{"num_hidden_layers": 10, "hidden_size": 320, "n_experts": 48, "experts_per_token": 3, "d_expert": 112, "d_shared_expert": 0, "hidden_act": "swiglu", "moe_layers": [0, 1, 2, 3, 4, 5, 6, 7, 8, 9], "router_score": "softmax", "normalize_top_k": false, "routed_scale": 1.0, "balance_loss": 0.00402, "balance_bias": false, "router_z_loss": 0.001, "init_std_router": 0.0122, "lr_router": 0.000386, "vocab_size": 16384, "norm": "rmsnorm", "norm_eps": 1e-06, "tie_word_embeddings": false, "optimizer": "soap_variant", "learning_rate": 0.00179, "beta1": 0.95, "beta2": 0.99, "max_grad_norm": 1.0, "batch_tokens": [32768, 65536], "max_seq_len": 384, "train_tokens": 452900000, "max_steps": 9406, "dataset": "wikipedia_en"}
Below are experts of layer 2 (counted from 0) of a mixture-of-experts language model. Rows are named router (the router's row for the expert) and show model dimensions 0-79. Each number is 128 + 32 x the weight over its row's rms, rounded and kept within 0 to 255. Numbers have three digits each.
After each expert's rows: "comes after" lists some tokens at least twice as common just before its tokens as in all text. This comes from a sample of Wikipedia text that the model never trained on. Tokens count by the router's weight.

# expert 10
router:167138141149131149126107109151101119104134149139154136182139152146139078106142184112113141101084185065073142203062113182106119111137129173155096152101165145100157209111138128110149097141197132184142099142086145147083093139063173148149107094
comes after: " L", " T", " l", " N", " | L", " F"

# expert 22
router:137108107142138158179094179142127125113161130188150115143137101131048097132154120123115166085168122103121152139097117182147088162114137094169124133118163129134150154087141143067098123151119177119107137141134153152148099132127114077164209134
comes after: ".", " | ", "–", " ", ",", ":"

# expert 29
router:168142072142117130120099167175082144148097118188220166118143192164114108115144149190110175086203108066097183147110066118106097150098107100151134139099134072096133094147138102119065111137143162120105055111156103186091132181097127094127178153
comes after: "6", "3", "7", "1", "2", "4"

# expert 12
router:121106121134152117129097156167120143150118099153162138134116098147107117107137158096146161114191147078130108160121126153152126165113157149150114118088080107047164165155161141072117119139148159156146110131124163203038083172128131092181202170
comes after: "0", "1", "3", "2", "4", "5"

# expert 31
router:160124081109168143152112121149094132110134131175146137141074100161099136125141141109152132139134173090109147144116056142132134140104159111149130172087140114091138144137157112136118111162136132153115140118094154111100119163112109131155132176
comes after: ".", " =", "\n\n", ")", "===", " |"

# expert 3
router:127118156169149173155096157143106137089098133147126173126089109130119088102172178180125126110197142101099185161135102140152146144116138136224116119108077111121131119179146143103122096170128179138129155129121139144112139176110150108157201161
comes after: "\n", "0", "3", "6", "4", "8"

# expert 34
router:147146110188156168116119139126122155105167087209154136155111100147062105102124132145135152103154105137131138147143135136149141169057149185183069181111137077107112126128148112115062058149110156148093122160089170206114095178146148083130109162
comes after: " |", "\n", ")", " |  |", ".", "=="

# expert 41
router:131118100186125159151110196138104174140131046134145128165138156211096112074201167118147127134140118127119143169137141147197133152138206163175157145094076110069108114146145156106084087135121179083095155143107155109125104147143092104133163163
comes after: "\n", "1", "2", "-", "0", " (aged "

# expert 2
router:146128147168117134117110137131074125107092082117156146080098128151046112125155131113150147120179139122110135216076119123085147128097126160162114133093119081120122124085166104127132084131140170139117116180120172181121111138151146124133145121
comes after: " |", " |  |", "\n", ")", ".", " |  |  |"

# expert 26
router:135127120168106116186124176160118136139144116139161151086126126126078106054183167128143170102203152111134170167114123100152111128101148119130110168081123071095139210092201115087087100180158169106092110111099134140109082165120154147189193153
comes after: " | ", ", ", " in ", " (", " ", "| "

# expert 46
router:124125138168131121152069142175132144167129130139163130105154099127087136099157171104136167100136145099125138129092116126147075171141142136110112149113129103054129206073145101077084129150115149085113108111129094172096068138099130176181191129
comes after: " | ", "–", " ", ", ", "; ", " ("

# expert 19
router:123150105220174125131083111138092151104091090142154194143115142181085131103160180165159114117111121092106209197132106133112112194132160146134083150082166125139158192147131145100147129124127152177116102147051118113106129152052140074150128103
comes after: " M", " F", " m", " f", "M", " | M"

# expert 16
router:152094121134103119097097151136112186117094127181159162105134151177100103136144186153128126125168055109050141209095144133107088140106112128153085128089107137134203148134162070129163043143135201142097111166100119107110097150113116126142174117
comes after: " B", " P", " b", " | B", "B", " G"

# expert 36
router:188133114103119097160114148174116169137123135164141168159125046131120122125145146165152192103184147109067136117058115141115108146126122133206068169069127134111147152148155164121106112153154165140109126117112153149111047189108127134133147169
comes after: "\n\n", "\n", " (", " \"", "/", "a ("

# expert 32
router:153086143111103149134115117189119161091152146169158159158086074136132102136165127152138154111215101084090124117103140117161133170087140137167141194094123107067129143127119161065079052140126144132115106175113137168080065159111114080181194138
comes after: "2", "1", "–", "| ", "7", " in the"